config.yaml
d_shared_expert: 0
moe_layers: [1, 2, 3, 4, 5, 6, 7, 8, 9, 10, 11, 12, 13]
normalize_top_k: true
balance_bias: false
n_kv_head: 1
norm: "rmsnorm"
positions: "rope"
rope_base: 10000.0
rope_fraction: 1.0
init: "normal"
optimizer: "muon_variant"
lr_mult_o: 0.608
warmup_steps: 50
schedule: "wsd"
train_tokens: 922300000
Below are experts of layer 8 (counted from 0) of a mixture-of-experts language model. Rows are named router (the router's row for the expert), down (a neuron's output weights, with its number) and show model dimensions 0-223. Each number is 128 + 32 x the weight over its row's rms, rounded and kept within 0 to 255.
Before each expert's rows: a language model's description of what the expert responds to. This comes from a sample of Wikipedia text that the model never trained on.

# expert 37
Description: First pieces of lowercase words, often Latin prefixes, after function words, e.g. sub-orbital, per-ceptual, inter, dis, commun-ists.
router [148 128 133 131 160 149 142 156  84 139 127 126 118 148 113 145  76 120 124  97 170  96 113  87 163 104  41 111 119 140  97  56 137 129 168 140 157 130 127  88 146 155 147 190 148 142 105 127 132 174  62 115 126 128 125  89 185 150 151 128 172 130 118 101 115 112 176  84 134 133 127 115 119 145 147 102  83 210  99  85 171  98 196 118 170 118 208 103 104 135 117 162 116 142 161 226 150 139 158 173 132 132 174 130 232 103  83 108 143 168 174 122 147  80 110 136 114 134 124 166 146 132 133 142  95 115 127 123 111 158 168 140 105 192 148  93 169 190 125 121 145 138  83 153 129 125 134 181 111 108 148 118 124 139 118  62 114 113 120 109 105 164 158 156 154 201 188 118 155 140 142 115 107 176 198 144  89  88 123 134 117 135 113 113 180  89  96 130 113 112  95  55 146 133 120 169  97 150 104  88 169 136 125 141 156 153 103 144 193 127 111 126 181 134 112 105 103 149 128 130  71  58 126  71]
down0 [ 82 181 134 109 147 103 150 201 146  84 130 137 102 128 152 121 172  47 172 138 121 152 139 166 137  43 151 136 167 136 130  61 121 178  95 141  90 143 161 144 137 179 111 132 118  73 171  99 108  81  81  98 144 134 128 147 138 206 185  90 125 136 135  61 143 184 137  95  86 138 160 114 153 153 160 115  81 131 123  48  91 167 155  87 120 176 119  84 186  94  94 114 140  86  71 112 157 139 102 134 188 183  97 146 133  84 119 162 145 113 152 125 148 165  54 103  88 139  90 131 143 162 148  85 131 154 168 171 144 139 113 132  72 149 144  91 185 146 153 128 126 156 142 106  98 157 114 146 136  81 144 113  38 143 130 149  89 132  76 134 173 136 136 148 147 153 123 132 145 139 105  68  90 114 143 153  93 128 106 132 138 128 136 151 145 143  75 133 151 162  86 131 129 115 117 141 138 102 128 119  99 169 135 155 147 155 223 114  86 116 137 127 129 120 106 197 104 147  91 108 177 148 129 111]
down1 [ 50 116 167  91 122 128 139  94 169 127 180 141 117  95 158 112 122 154 120 157 130 150 156 154 132 157 154 114 175 170 160 137 154  95 137 157 106  89 113 114  74 160 108 132 104  68 122 128  74  98  87 150  68  97 179 158  62 131 156 168  86 156 133  96 141  68 171 143 140 107 154 135 187 104  95 131 141 186 161  83 160 123  98 135 163 145  59 124 147  87 134 139  82  46 128 166  72 180 114 143 117 125 102 107 158 130  65 122 132 127 122  89 153 147  90 117 215 115 147 173 134 201 122 130 149  71 142 119 125 132  56 103  83 103 148 159 108 129 175  75 166  93 109 124 172 103 179 146 137 172 148 105 148 160  94 146 103  92 178 149 129 122 139 139 123 118 165  78 117 132 169 107 160  77 112  91 113 170  70 153 147  92 157 153 137 139 114 117 115 150 106  84 115  68 115 133  93 123 125 107 103  83 165 108 125 104 175 165 144 140  94  66 154  93 109 134 174 147 130 136  70 131 148 158]
down2 [111 148 141 137  63 105 139 143 159  77 134 138 143 125 157 136 164 111 146 116 101 169  31 111  72 164 170 118 131 128 126 110 143 116 118 109 120 127 132 178 129 111 105  81 114 101  90  66 126 124 138 161 142  88 141 116 136 121 108 120 149 182 152 231 133 178 208  79 149 154  96 123  69 173  61 150 111 127 159 112  55  75 138  76 132 106 155 156 111 164 134 182 189 108 107 126 159 168 136 168 110 106 139 105 160 138 136 109  90  88 125 110 166 100 153 125 164 122 122  89 205 158 118 105 102 131 149  92 113 188 145 106 108 120 162 133 134 106 177 102 119 156 133 103 121  61 154 167 104 118 157 113  92  26 116 109 166  99  96  79  82  81 155 103 114 130  82 117 121 126 116 153 113 149 151 111 102 117 150 102 133  90 174 158 228 101 140 107 163 165 143 129 129 109 151 166 162 158 120 132  81  91 133 175  68 131 101 155 149 200 130 131 120 109 137 109 127 137 105 126 150 149 107 117]
down3 [ 75 168  73 167 121  88 144 207 135 145 141 136 119 151 173 123 116 163 164 138 124 104 104 142  99 123  75 166  88 140  99 119 121 160 160 121  70 127 136 163 131 115 171 128  86 143 167  83 169 169 165  98 147 142 111 107 133 107  98 166  65 204 128 155  97 107 127 118 124 118 125 105 101  95 120  83 141 165 119 153 183 111 170  99 128 104 164 230 111  83 101  68 133 112 161 137 103 105 108  76  99 131 149 188 113 109 152 116  69  99 181 151 169 111 141 119 124 146 114 158 108 114 149 128 144 130 128 147  75 119  75  86  73 133 149 106 134  97 133 100 123 168 156  87  87 117 108 143 105 170 110 195 159 149 161 149  94 168 116 140 140 119  74 119 108 117 102 136 199 152 132 173 116 164 101 183 116 144 168 145 149 135  65 183 120  68 130 143 129 143 122 105 177 119 131  95 132 173  86  69  93 132  83 111  71 117 181  97  80 108  96 147 130 132 188 174 151  77 129 164 124  93  75 144]
down4 [174 155 170 143 107 148 218 128 107 130 104 168 109  95 189  87 106 181 193  82 130 131 179 167 111 164 117 143 127 179  97 120 125 125  96  84 107 161 139 126 177 177 123 143 126  80 107 154 109 100 106  97 143 152 139 100 114 179  87 122 108 115 116 103 116 157 121 124 116  74 142  80 119  89 111 176 123 104 154 103 198 113 134  31  97 151 163  94 190  95 116 133 145 100 123  77 128 122 106 130 126 195 100  95 119 144 146 158  68 115  94 147 133 145 114 171 146 164  92 133  92 100 137 129  87  75 106 137 123 145 123 134 150 199 117 146 182 143 125 167 137  84 119  60 138 115 147 164 157 123 118 137 146 127  34 107 178 135 117 131 138  89 106 134 132 171 109 152 127 156 113 107 173  77 127 159 106 173 102 118 162 149 126 147  96 144  51 124 113 111  94 116  87  93  98 200 127  95 150 184 196 132 130 100  94 145 154  75 106 111 161 117 147 104 124 129  82 161 133 144 120 133  61  73]
down5 [149 153  86  69 176  86 171 113 211 113  99 161 140 141 142 104 101 110 136  79 107 120 133  68 144 112 140 140  96  93 150  89 110 137  79  95  57 165  69 112 152 122 124 132 184 102 135 148 125 106 169 124 128 167 184  89 111 147  95 153 144 104 141 118 100 161 137 117 126 133 171 104 157  98 123  91 115 140 152 118  61 137 114 125 164 142 144 114 189  99 176 122 144 164 105  87  88 103 148  82 170 126 160 108 127 182  97 112 179 119 160 147 146  81 146  89 180  49  87 150 150 142  92 121 125 157 138  39 144 171 137  51 113 158 105  51 113  97  27 130 142 131 119 156 110 126 136 116  99 132  79 116  83 118 125 122 109 163 152 108  90 127 138  82 178 160 103 104 169 114 194 131 180 126 140  94  57 140 112 123 146 154 137 118  87 116 102 116 148 167 121 184  98 144 113 135 118 126 168 184 137  98 132 109 132 170  95 163 138 120 162 113 118 143 157 104 112 133  70 180  86 167 123 122]
down6 [147  59 126 184 142 142 113 130 107  85 153 177  85 109  88 109  92 145 107 139 146 144 118 144 131 109  98 147 217  88 120 104 172 108 109  99 109  77  52 199 142 109  95 144 115 141 137 140 151 132 168 192 135 155 102 114  89 149 111 109 105 105 186 136  88 160 157 147 151 178  81 116  93  81 125 152 139  93 141  95 108 146  82 128 106 150  70  99 139 162 112 113 118 156 110  95  86 158 130 133  93 134 120 169  72 166 132 110 136 114  89 124  86 118 144 165  50 155 166 106 107 156 218 170 128  88 136  60 104 160  84 104 132 120 172  88 110 112 138 114 139  80 105 145 151 120  72 156 151  99 109 113 148 164 151 103 237 162 121 125  87 109 165  98  61 168 115 155 147 105 172 151 160 130  88 179 129 152  99 120 162 107 125 108  84 163  83 147 154 139 155 103 160 164 160 112 107  96 124 133 115 153 121 140 105  85 178 105 101 122 148 108 140 120 104 139 149 144 111 113 133 221 127 171]
down7 [162 161 116 154 174 141 120 162 108 225  62 101 100 127 121 184 114 113 149 134 137 122 116 104 137 110 122 108 174 128 105 176  69 163 185 116 137 125 132 105 150 143  72 108 142 108 198 189 126 114 128 153 149  91 135 164  91 159 120 162  94 171 192 125 147 130 152  95 173 139 123  97 170 123 169 122  83  78 179 106 156 113 129  85 128 202 117 161  89 171 132 148 149 118 144 136  75 174 152 108 139 144 164 102 133 109 190 127 104 105  77 101 140  92 165  97  93 174 108 134  57 119 127 146 103 175 136 163  86 154 182 132 149 106 121 128 166 123 108  86 154 129  84 106 120 122 109  94 135  99  83  97 156 103 150 149 154 171 169 137  88 121 109 158  95  68 204 100 108 107 164 136 135 141 118 202 156 123  89 117  94 110 116 168 110 147 105 118 165  99 107 146  78  76  82 155  88 140 182 127 102 133 192  76  88  84 136 143 175  97 115 140 114 150 100 106 189 132 107 157  81 119 162 116]
down8 [ 83 107 169 137 117  72 141 149 109 106 129 127 138 132 126  87 135 172  88 131 130  88 115 184 136  66  91 135 130 168  65 229 132 133  96  85 142 106  77 130 162 123 142  76 109 165  74 103  91 134 157 124  67 180 116  94  91 111  85 134 169 131 138 139 132 114 124 138 157 133 172 105 154 109  78 179 143 111 189  91 120 118 130 142 135 129 121  79  97 171 137  45 155 105 138 105 140 117 140 104 115 113  95 160 126  98 173 109 132 165 109 126 139 124 109 149 144 126 113 151 158 171 181  71  98  82 130 106  99 143  85 167 165 116 145 143 143  76  50 132 181 127 181  87 109 146 111 126 108 109 129 152 127  86  54 168 165 181 122 125 181 158 119 152 151 109  99  70  57  89  95  65 155 133 128 129 123 152 172  98 126 127 145 143 182 158 121 170 137 138 130 142  86 100 120 119  90  87  96 132  87 142 126 103 117 115 133 146 144 139 114 134 170 147 175  95 106 142  65 121 163 117 241 119]
down9 [112 116 142 101 110 127 149  62 126 103 108 159 133 144 122 109  50 190 113 162 146 160 104 182  78 127 108 136 122 113 128 121 106 135 164  90 127 173 148 125 132 141 112 135 162 133 146 147 173 157 118  67 126 111  86 116 136 129 118 143 151  84  49 116  96 137 103 106 152 120  86 143 122 120 174  85 108  72 187 141 121 144 127  86 139  84 128 102 112 151  75  20 154  88 174 108 159  88 147 109 109 142 144  91 135  82 121 167 112  95 131 119 143 150 100 165 108  85 137 113  96 127 142 101 118 161  85  91 136  45 167 160 159 126 116 107 121 152 119  85 152 138 157 142 141 115 114  75 125 143 109  94 127 109 101 123 186 124 197  92  84 175 159 126 154  89  84 102  85 141  85 141 195 119 160 159 132 120 143 147 128 124 113 125 101 190 178 164 114 189 143  77 122 156 136 182 106 101 195 131 111 141 136 130 152 145 244 108 109 125 105 126 106 185 162 151 145 103  91  60 114  70 107  88]
down10 [115  76 106 161 231  88 103  97 114 139 128 107 109 163 149  91 131 181  94 100  78 122 148 134 173 109 115 121 174 127 106  96 103 163 123 161 149  97 159  86 134 123  98 182 123 162 101 106 190 190 142 126  83 182 123 133 157 173 112  95 201 180 145 169 131 172 204 148 176 132 153 121 115  92 102 129 122 134  60 172 183 143 113  96  55 146 140 133  81 112 151 214 164 127  92 139 138 136 130 178 115 112 141 115 150 171 152 164 154 151 123 135 113 127 113 130 149 105 119  88 135  68 155  87 158 117 105 140 155 133 174 145 137 124 167  97 144 184  96 109 108 154 151 121 160 177 127 111 135 106 105 128 178  74 150 154  31 188 149 112  96  74 108  93 131 133 118  85 118 167 180 102 126 134 198 106 116 149 150 136 149 138 131 170 123 163 125  92 121  98 136  88 152 162 125 140 131 176 127 118 171 143 139 113 201 145 128 152 172 140 157 171 134 110 128 108 131 116 137  73  79 163 103 127]
down11 [108 128 163 227 143 160 167 126 143 153 151 123 105 110 110 117 129 131 148 155 107 148 129 164 144 166 133 162 170 106 111 133 141 145 128 113 108 207 110  92 139 121 106 158 114 113 147  93 105 125 127  79 101  94 152  93 142  96  86 131 134 109  82 146 218 119 165 160  95 125 163 119 112 146 144 193 129 109 125 107  78 116 129 113  80 110  52 137 152 138 178 146  91 106  87 117  45 131 176 209 146 146 130 202 128 126 105 124 167 135 110 117 183 135  98 129 132 155 191 131 116 128 104 109 159 152  98 176  81 110 116 128  70 122  71 141 141 138 156 159 112 153  86 141 109 125 109 124 123 115  77 183 201  97 147  92 194 126 172  87 151 121 111 162 122 162 167 125 102 103 125 117 134 119 204 152 133  88 148 159 158 136 125 252  98  87 184 129 169  60 149 107 136 121 152 119 140 137 135 174 106 120 131 117 169 144 168 126 142 116 110 131 126 146  85 117  94 153 129 159 167 137 177 188]
down12 [133 123 115 130 106 102 103 130 103 142 135 188 120 142 119 142 121  88 103 169 147 191 156 128 155  92 170 143 148 105 117 175 147 145 156 106 135  98 106 135 111  56  97 141 115 122 144 110  92  95 125 136 164 123 128 128 106 110 139 137 122 212 114 134 133 143 119  90 140 120 179 150  53 152 108 106 123 115 126 128 108 107 128 146 117 108  52  97 116 122  92 133  98 174  69  49 130 129 203 179 124 140 118 108 113  90 149 115 165 171 103  87  59  94 119 164 121 130 150 178 134 134 106  85 115 182 123 158 167  80   5 122 143 113 207 144 124 108 152  97  90 130  89 122 126 144  95 112 122 125 100 108 141 168  83 165 131  56  31 119 163 146 140  63  32 120 105  86 125 113  81 144 182 112 147 111 151  98 170 144 155 105 129 132 188  46 152 139 153 138 162 125 133 128 125  96 131 162 126 138 165 127 122 143 152 139  79 111 123  93 131  75 102 135 155 120 123 131 134 129 161 163 162 184]
down13 [168 107 110 117 159  88 149  86 137 160  98 141 131 197 171 145 135 152 109 174 135  91 141 103 195 170 114 123 209 120 120 139 149 114  83 135 106 121 164 115 109 141 104 118  91 143 106 142 187 171 162  90 134 154 121 110 142 176 119 122 127 110 156  78  62 132 128  70 149  93  71 101 160 126  95 150  96 184 174 107  99 158 122 169  78 134 125 125 116  90 116  67 164 138 140 161 106 150 120 109 161 142 127 177 139 148 133 105 140 127 191 125  96 151 139 224 155  87 153  47 161 123 100  94  80  81 125 118 129 175  77 121 122 127 191 117  60 184 102 154  98 129 131  87 180 126 102 194 114 132 110 151 151 145 147 132 153 111  84 120  64 162 128 135  96 125 149 117 135 185 139 100  94 120 120 166  82 180 131 161 177 138  92 181 126 104 142 104 131 169 145 177 117 109  79 163 119 140 124 193 153 154 126 152 178  75 129 162 202 106 133 127 142 130 119 166 120 102  83 132  87 100 145 149]
down14 [186 150 143  63 118 134  88  99 164 105 155  90 132 164 145 170 157  63 150 103  69 137  79 127 111 173  80 133 198 185 100 106 148 162 185 137 103 135 143 110  99  93 114 118 124  85 120 137  94 165 107 166 125 154 168 163 126 102 139 155 206 142  95 113 121  71 130 129 125 128 167 194 136 171 196 128 124 131 125 133  54 126 135 171 111 143 182  74 136 168  88 117  80 129 107 135  47  80 115 152 164 144  92 121 105 124 160 135 118 105 184 122 102 153 130  67 171 173 127 130 129 149 167 170 132 130 139 129 134 131 136 157 128 116 119 105 137 129 105 100  88 159 169 143 104 114 114 127 109 107  60 104 125 111 124 126 120 134 104  99 167 159 135  87  83 200 107 114 129 120 142 137  90 181 206 142 194 189  49  87 127 110 151 172 111 153 118 129 178 125 155 137 142  81 143 137 120 102  92  71  93 102 151  59 139 108 141 108 143 146 160 200 149  85 152 133 105 127 100 100 144 123 143 138]
down15 [145 141  92 177 133 213 141 132 111 150 121 144 128  84  72 149 100 172 157 169 119  91  97 147 126 140 121 180 134 129 124 140 120 134 162 187 119 128  83 135 179 139 157 109 125 145 119 126 165 107 124 115 115 109 180 143 170 199  74 114 113  90 140 107 121 117 134 133 145 128 101 166  80 131 138  97 128  73 112  78 141  70 227 150 148 128 134 124 124  71 100 143 128 136  90 175 112 149 106 104 121 133 179 163 127 113 203 116 129 155 119  86 119 108  93  92  87 156 133 160 158 150 125 135  86 172  96 148 144 188 186 120 110 169 162 108 100  77 122 166 117 151 126 165 144 104  97 138 128 104 139  91  87 157 123 172 156 116  99 108 125 101 179 148  98 134 120 159 111 114 121 134 218 156  67 128 136 148  89 155  72  71  91 106 127 130  89 146 197 142 129 124 150 139 124 101 122 151 127 116 124 193 133 158 155 157 120 126 196 107 173 120 157 125  96 126  26  91 145 166 138 152  41  55]
down16 [144 123  93 154 113 144 139  90 121 169 123  84 122 128 137 187  57 163  97 127  61  76  99 173 137  93 108 121 130 124 119 184 117 116 135 139 142 201  98  37 120 149 115  74 135 165  91 118 153  60  72 111  72 146 111 128 118 100 131 106 164 110 140 110  92 113 124 116 148  82 147 129 160 126  98 104 116 131  93 128  95 186 128 135 111 133 112 151 132 152 118 190 122 100 106  85 150 131  78  95  67 138  92 129 139 155 168 119 166  89 159 139 112 166 165 142 107 148 168  78 128  99 131  84 101  78 153  71 131 156  99 155 187 103  94 173 165 140  91 165 107  79 177 165  60 168 101  89 135  92 107 171 121 139 131 185 149 116 159 130 124 124 141 203  94 111 155  77 172  91 130 140 108 108 140 131 113  88 115 171 135 150  83  81  85 174 106 120  96  87  97 149 145 158 157 157 148 142 125  72  95 145 139  88 107 199 105  95 139 108 115 100  82 127 134 102 103 131  86 186 131 141 201 137]
down17 [182 105 204 108 149  95 142 122 141 111 132  89 101 114 153  96 129  75 153 141 184 165 140 127 139 146 210 105 174 152 151 158 118 128 112 149  89 121 106 153 131 151  87 116 125 152  88 113 116 116 120 144 172 126 102 136 212 119 150 136 149  95 131 175 110 111 130  77 131 104 174 110  94 111 151  94 131 104 124 143 192  86 111 180 146 190 156 164 150  84 156  58 116  77 196  97  91 141 149  72  90 103 139 102 137 120 161 151  98  89  90  81 125  91 130 134 127  55 146  70 145 135 117 136 130 175  74 113  84 177  73  93 112 123 157 171 141 136 124 149 163  99 114 140 109 141 131 124 171 125 113  75 114 132 143  82 146 160 193 155 101 134 108 148 115  98 121 155 105 124 205 111 172 112 132 180 131 136 136  81 126 134 172 117  89 192  84 135 142 113 138 182 151  95 206 159 110 138 153 111 138  93 174 146 138 136 186 101 159 154  48 122 112 114 119  84 105 105 160 183 114 153  80 126]
down18 [ 79 131 124 125 154 114 126 159  94 102  95  95 118 102  77 164 131 157 159 135 107 117 119 118 109  89 116 120  68 171 140 116 160 152 188 155 118 181  79 138 132 123 125 166 136 122 123 123  85 168 123 114 155 178 202 109 126 134 174  50 162 111 130 132 149 112 133 120 152 193  81 120 103 132  98  91  82 118 132 103 137 151 135  92 152 169 177 112  85 213 117 108 125 181 152  59 105 116 144 159 108 110 100  98 101 118 116 121 133 157 128  94 155 130 178 107 171 122 110 155  46 135 197 133 100 186 110 169 205 131 150 105 125 152 161 139 117 111 122 131 105  88  90 129 118 110 115  98 215 125 140 155 139 150 103 135 133 109 150  80 164 131  61 150 123 113 184 180 135 132 161  79 211 104 130 137 120 116 143 114  83  97  81  90  54 121 155 130 214 118 165 152 111 129 138 169  91 156 171 134 104 106 150 123  47 134 102 134 151 104 147 141 140 145 165  95  72 100 163 165 137 135 157 127]
down19 [ 87 133 100 116  97 147 142 115 147 196 118  93 185 136  93 113 123 103 121 143 172 115  77 171 127 169 124  97 168  88 101 123 129 159 119 121 107 136 134 125 116 162 131 136 135 176 139  87 176  93 146  67  98 137  91 150 109 102 150 190 166 136 104 124 150 128 159 126 119 118 200 162 167 104 140  82 146  83 128 185 115  78 135 107 119 103 170  93 144  96  93 193  98  84 118 130 125 134 180 152 162 161 164 111 113 128 128 152  60 228 144 108 133 137 187 136 137 131 206 117 130 177 180 112 140  60 102  59  75 103 138 190 110 152 146 142  77 113 186  85  91 179 153 224 165 133 141 133 150 114 132 158 226 108  78 146  93 149 144 120 119  82 129 165  77 116 154 149 160 123 169 116 107 124 163 136 154 130 144  68 132 166 143 122  85 107 140 159 128 109 129  92 102 115 138 107 117 122 150 116  83 140 123 121 110 126 143  86 141 143 134 126 185 110 159 183 125 168 113 142 118 173 156 126]
down20 [108 105 111 162  82  88 170 163 106 145 172 121 114 178 236 131 107  83 118 172 118 150 124  86 163 142  98 106 144 106 131 121 142 106 140 187 111 107 211  98 156 109 104 136 104 186 148 144 110 109 113 172  91 138  93 168  64  90 154 116 157 159 128  84 154 139  77 153  89 141 148 130 176 221  75 180 151 134 154  95 124  76 122  95 121 150 126  96 130  91 100 107 173  94 170 137 124 113 143 150  78 124  83  85  92 135 134 145 149 146 194 100 195 101 136 121  91 144 103 131 176  92 175 124 110 154 118 122 110 105 123 146  99 108 122  95 109 100 178 109 121 148 123 168  84 132 127 133  86 140 164 207 108 110  69 100 138  95  97 133 127  98 156 101 147 140 118 131 105 151 130 204 106 137 122  77 133 139 145 166  83 185 158 131 149 150 105 106 154 139 110 162 167  79 140 156 155  68 136 118 150 115  87 162  76 155 124 118 146 128  97 100 105 113 103 112 174 146  80 122  94 196  60 141]
down21 [107 210  85  70 106 119 156  75 124 136 169 171 105 124 123 116 153 108 130 129 149 102 137 116  58 119 145 124 142 147 149 138 104 150 111 166  99 111 106 114 133 153 128 105  65 126 157 131  89 117  96 128 185 134 140 181 149 196 188 165 173 147 135 159  96 121 119 128  65  92  63 131 150 131 169 122 122 149  68 136 120 162  88 112 171 102 123 128 115 161 165 108 145  85  93 101 108 144 143  84 172  95 150 112 187 113 132 113  53 114 114 152 129 134 146 149 145 175 128  99 225 146 134 121 180 139 101 118 143 140  73 148 153  80 193  98 118 164 108  42  99 163  78 150 117  67 141  79 119  43 143  95 164  83 111 101 115 104 146 185 114 126 141 162 154 158 139 150 160 165 155 144 111 130 221 111 125 121 123 176 166 130 153 160 110 116 112  58  91 122  52 147  90 103 105 157 133 162 138 127 126 133 109  87 133  88 174  94 134  89 135 120 146 165 137 130 125 110 136 136 125  90 137 110]
down22 [116 125 126 162 162  80  81 100 142 146 162  95 125 145 104 110 118  91 129  68 100  80 153 182 110 215 126 161 139 154  76  78  90 135 178  90 155  95 128 170 112 146 188 121 126 203 147  93 146 120  83 133 154 140 112 123 127 127 119 114  96 213 154 122 110 137 154 136  82 108 165  92 131 128 162 104 193 168 131  98 114 117 109 109 148  82 163 133 153 128 177 108 110 137 100 126 189 158 142  93  90 169 159 147 112 154 149 126 118 137 159 109 128 101 152  93 164 167 160 142 129  97 114 157 130 125 133 124  97 123 171 143 145 102 135  98 148 120 119 100  92 189 124 112 195 157 149 187 186 142  83 133  95 143 129  88 120 128 179 174 196 116  88  55  78 168  84 147 175 122 109 142 145 112 174  99 155 137 136 108 119 187  99 132 149 123 110  99 173  86 128  77  75 148  58  94 101 131 116 162 173  87 125 154 152 128 210 100 155 134 104  80 121  73  94 149 138 140 112 159 153 138  61 150]
down23 [122 147 111 105 100 111 100 134 125  76 111 102 112 117 129 144 107  93 125 105 172 132 112 124 117  87 123  81 112 196 122 138 142 100 182 117 154  82  98 129 155  77 151 130 151 125 195 113  89 136 118  75  98 162 154 120 174 127 104  98 172 132 150  92  91  84 132 124 156  93 137  92 107 122 149 131 197 150 142 158 115 148 115 144 141  95 135  85 142 162 101 117 108  97 141  94 102 121 154  89  95  86 169 133 126 133 133  51  98  23 153 103  70 168 191 117 189 119 101  78 147 163 171 111  88 141 100 130 143 140 136 168  53 151 147 110  93 138 152 116  93 129 148  99 185 152 123  85 126 152 136 198 105 148 203  71 127 132 132 159 108  97 124 154 114 107 111 119 145 119 113 161 136 178 131 174 156 104 131 154  99 120 201  89 166 171 108 119 122 166 160 160 123 106 112  57 154 115 113  49 198 190 144 136  97 200 123 152 157 159 152 109 112 168 158 108 173 111 136 127 127 137 109 199]
down24 [ 84 179  66  94 152  86 130  80 132 169 102  84 161 117 164 139 111 136 135 152 153 161 149 135 100 110 111 111 144 127 130 140 160 150 145  96 129 137 105 125 131 126 168  84  53 135 147 139 144 136 125  95 111 119 137 162 112  96 137 166 166 116  87 114 115 218 166  83 155 178  94  76 127 130 144 138 139 125 151 161 157 160 113 107 128 125 141  54 113 111 111 170 119 143 116 134 137 148 114 150 106  37  96 144 115 123 121  78 145 179  85 107 190 148  97 180 137 118 179 108 148 128 119  42 160 133 121 132 127 123 180 147  98 177 137 196 127 107 126 122 104 109 114 109 197 116 133 103 163 138 190 121 174 157 133  89 122 153 111 109 146  66 156 159  90  75 100  97  43  89 101 104 117 142 167 116 162 178  82 116 135 150 102 140 161  51 113 150 168 190  90  96 103  99 125 108 138 153 104 122  96 154 122  80 103 181 119  79 178 176 148 143 119  89 121 106 111  85  99 175  88 160 151  71]
down25 [108 121  54 144 166 120 128  90  97 129 134 105 115 161 104 184 126 103  87 130  66 113 132 136 158 156 192 114 182 108 190 115 150 156  90 139 114 161 131 141 126 136 135  76  95  89 132  98 127 103  80 143  65 106  71 100 143 176 148 139 143  94 123 159  99 140 155 150 157 124 114 140  66 116 121 152  74 151 132 118  61 136 151 140 163 137 144  97 105  79 113 181 144 110 139 111  82 132 142 171  67 107 120 154 173 152 167 221 184 123 101 163  98 163 132 117 184 144 161 190  90  84 149 121  98  98 133 161 141 141 146 159 133  59  78 168 151 104 154 179 178  98  87 113 127  83 167  57 120 125  87 119 131 118 185 147 155  91 148 150  82 117  99 139 100 151 173 143 156 142 124 120 127 158 111  51 160 126 159 150  92  80 184 175  88 134 132 106 144 129 114 131 148 110 175 129 161  87 109 143  76  95 146 147 139 140 163 138 153 197  94 132 153 114 149 165 125  85 158 164 137  83 128 171]
down26 [ 66 124 119 134 149 147  66  58  98 110 115  54 137  92 118 106 152 187 105 138 105 132 120 133  78 109 128 138 121 111  72 118 145 110 167  95  84 149 139 182  72  80 168  97 130 148  77 109  93 161 117  86 160 126 113 195  97 154 113 148 137 166 113 156 141  82 171 117 144 161 102 156 136 151  83 179 176 120 113 160  86 115  99 143 155  97 110 137 108 130 157 128 156 162 170  96  71 151  75 149  69  94 153 112 112  99 104  49 125 166 128 144 125  83 113  53 120  92  84 131 167  92 129 212 128  86 146 108  85 109 162 180  91  96 153 162 144 126 195 134 130 100 159 106 115 141  76 149  99 156 162 162 146 120 131 118  95 102 136 137 132 133 141 118 106 138  48 146  99  76 118 161 125 150 174 157 109 102 164 134 174 100 185 179 122 131  98  81 163  96  63 115 116  93 145  93 170 161 143 173 146 131 169 145 125  96  92 105  95 176 137 125  84 162 101 105 153  94 120 131 117 125 129 158]
down27 [109 133  93 195 148 146 111  71 106 189  50 128  70  92 163 194 120 156 110 124 145 129 120 130 179 104 125 122 135 135 149 141 105 118 103 198 122 143 135 129  85 162 139 198 178 110 139  95 125 132 121 164  81 124 127 149 129 123 147 148 172 183 106 131 142 150 130 158 115  93 139 157 188 109 171 140 112 164 137  79 162 216  12 180 105  47 179 119 154 119 151 203 155 178 158 101 162 133  72 169 166 143  86  70 166 133  87 102  85  62 115 113  81 173 172 130 125 163  94 129 164 121 145 123 123 128 102 116  59 138 136 121 168  77 125 104 127 150 118  78 132 132 134 146 153 164 122 108 143 135 147  87 129 135 146 145 168  89 111 132 113 111 107 150 130 129 157 152 121 139 134 114 106 114 117 151 148 121 115 132 135 143 129 125  99 133 107 139 126 132  92 128 102 108 121 151 141 192  97 117 195 184  73 103 149 153 165 165  87 114  90 140 136 114 156  89 110 148 114  63 125 197 100 111]
down28 [170 163 151  74 183 154 167  88 227 113 141  41 150 124 137 171 121 119 110 170 133  75 157 104 126  99 148  89 118  78 169  91  81 146 141 146 178 158 140 160 121  99 152 108 107  81 163 109 103 126 114  85 114 147 126 132 115 119 195 164 187 157 106 138 117 121  92 143 111  95 134  87 146 133 135 133 104 173 160 166 126 179 102 180 103 171  85 107 135 120 154  71 118 102  88 133  49 139 117  97 106 125 111 188 138 159 124 165 109 147 141 117 158 104 152 114 110 167 109 118 105  79 156  94  95 103  87 147 190  87 129 166 134 104  79 148  46 167  91 141 117 136 122 116 185 104 102 203 169  76  78 135 141 121 154 142  90 128 160 154 160  85 151  74 132 104 122  96 128  78 108 149 102 115 138 113 122 123 115 128 175 122 114 111 126 146 121 135 188 151 158 116 111 133 112 115 170 164 117 149 157  97 137 181  28 136 157 131 136 157 146 106 109 185 135  84 109 153 140 158  77 106 169 137]
down29 [160 113  95  92 187 156  97 170 182 173 115 150  65  97 103 139 154 146 110 114 172 130 105 151 139 134 121 117 125 182 149 106 162 119  87 131 118  74 110 163 142 118 110 135 171 120 140 118  86 132 122 106 176 117  94  81 104 158 103  75 149  87 114 139  96 157  85 116 139 112 131 133 156 105  95 120  88 104 126  76 139 124 130  94 112 137 132 166  55 202 140 190 153 125 207 107 123 148 157  92 103  40 182 159 156 139 123  85 143 163 149 136 155 105 140 136 115  90 147 187 136 137 140  98 135  89 159 104 174 104 121  63  95  83 119 141  76 117 113 132 146 118 137 151 159 100 103  87 125 167 185 168  53  83 126 124 121  80  91 120 146 121 111 179  94 145 142 115  75 176 103 119  85 114 143 162  83  65 108  67 144 110  59  94 125 110 180  92 144 152 130  99 106 136 131 119 116  92 119  85 149  98 144 183  54 106 136 109 153  81 166  73  68  91 119  84 102 138  98 139 138 104 112 126]
down30 [105 156 107 137  93 124  76 110 113 123 122 132 115 131 137  99  95  62 168 115 123 160 110 152 150 161 119 148  52 125 108 155  94  94 132  89  84 175 116 113 149  76 135 129 119 147 161 105  90 160 133 146 140 138  98 154 123 113 139 184 114 145 119 139  89  97  82 126 159 123 139 189 167  93 148  51 111 196 120 139 131 149 142 134 151 116 190  98  88 109 193  91 103 184 153 114 121 116 122 144 128 176 111 179 100 233 150  92 146  50 122 116  72 105 117  90 121 129 150 106 118 139  46 149  88 146 134 142 132 102 114 135 153 110 120 162 127 117 134 118 117 147 104 143 145 196 100 141 139 133 147 164 120 118 104 166 145  90 115 119 102 130  88 160 173  87 104  76 214  95 156 153 143 116  79 157 135 130  64 101 121 105 129  67 142 130 157 172 125 113 177 134  99 137 117 146 175  80 135 118 123  77 111 115  71 117 143  39 147 160  96 119 177 154  63 104  84 107 189  90 191 141 141 140]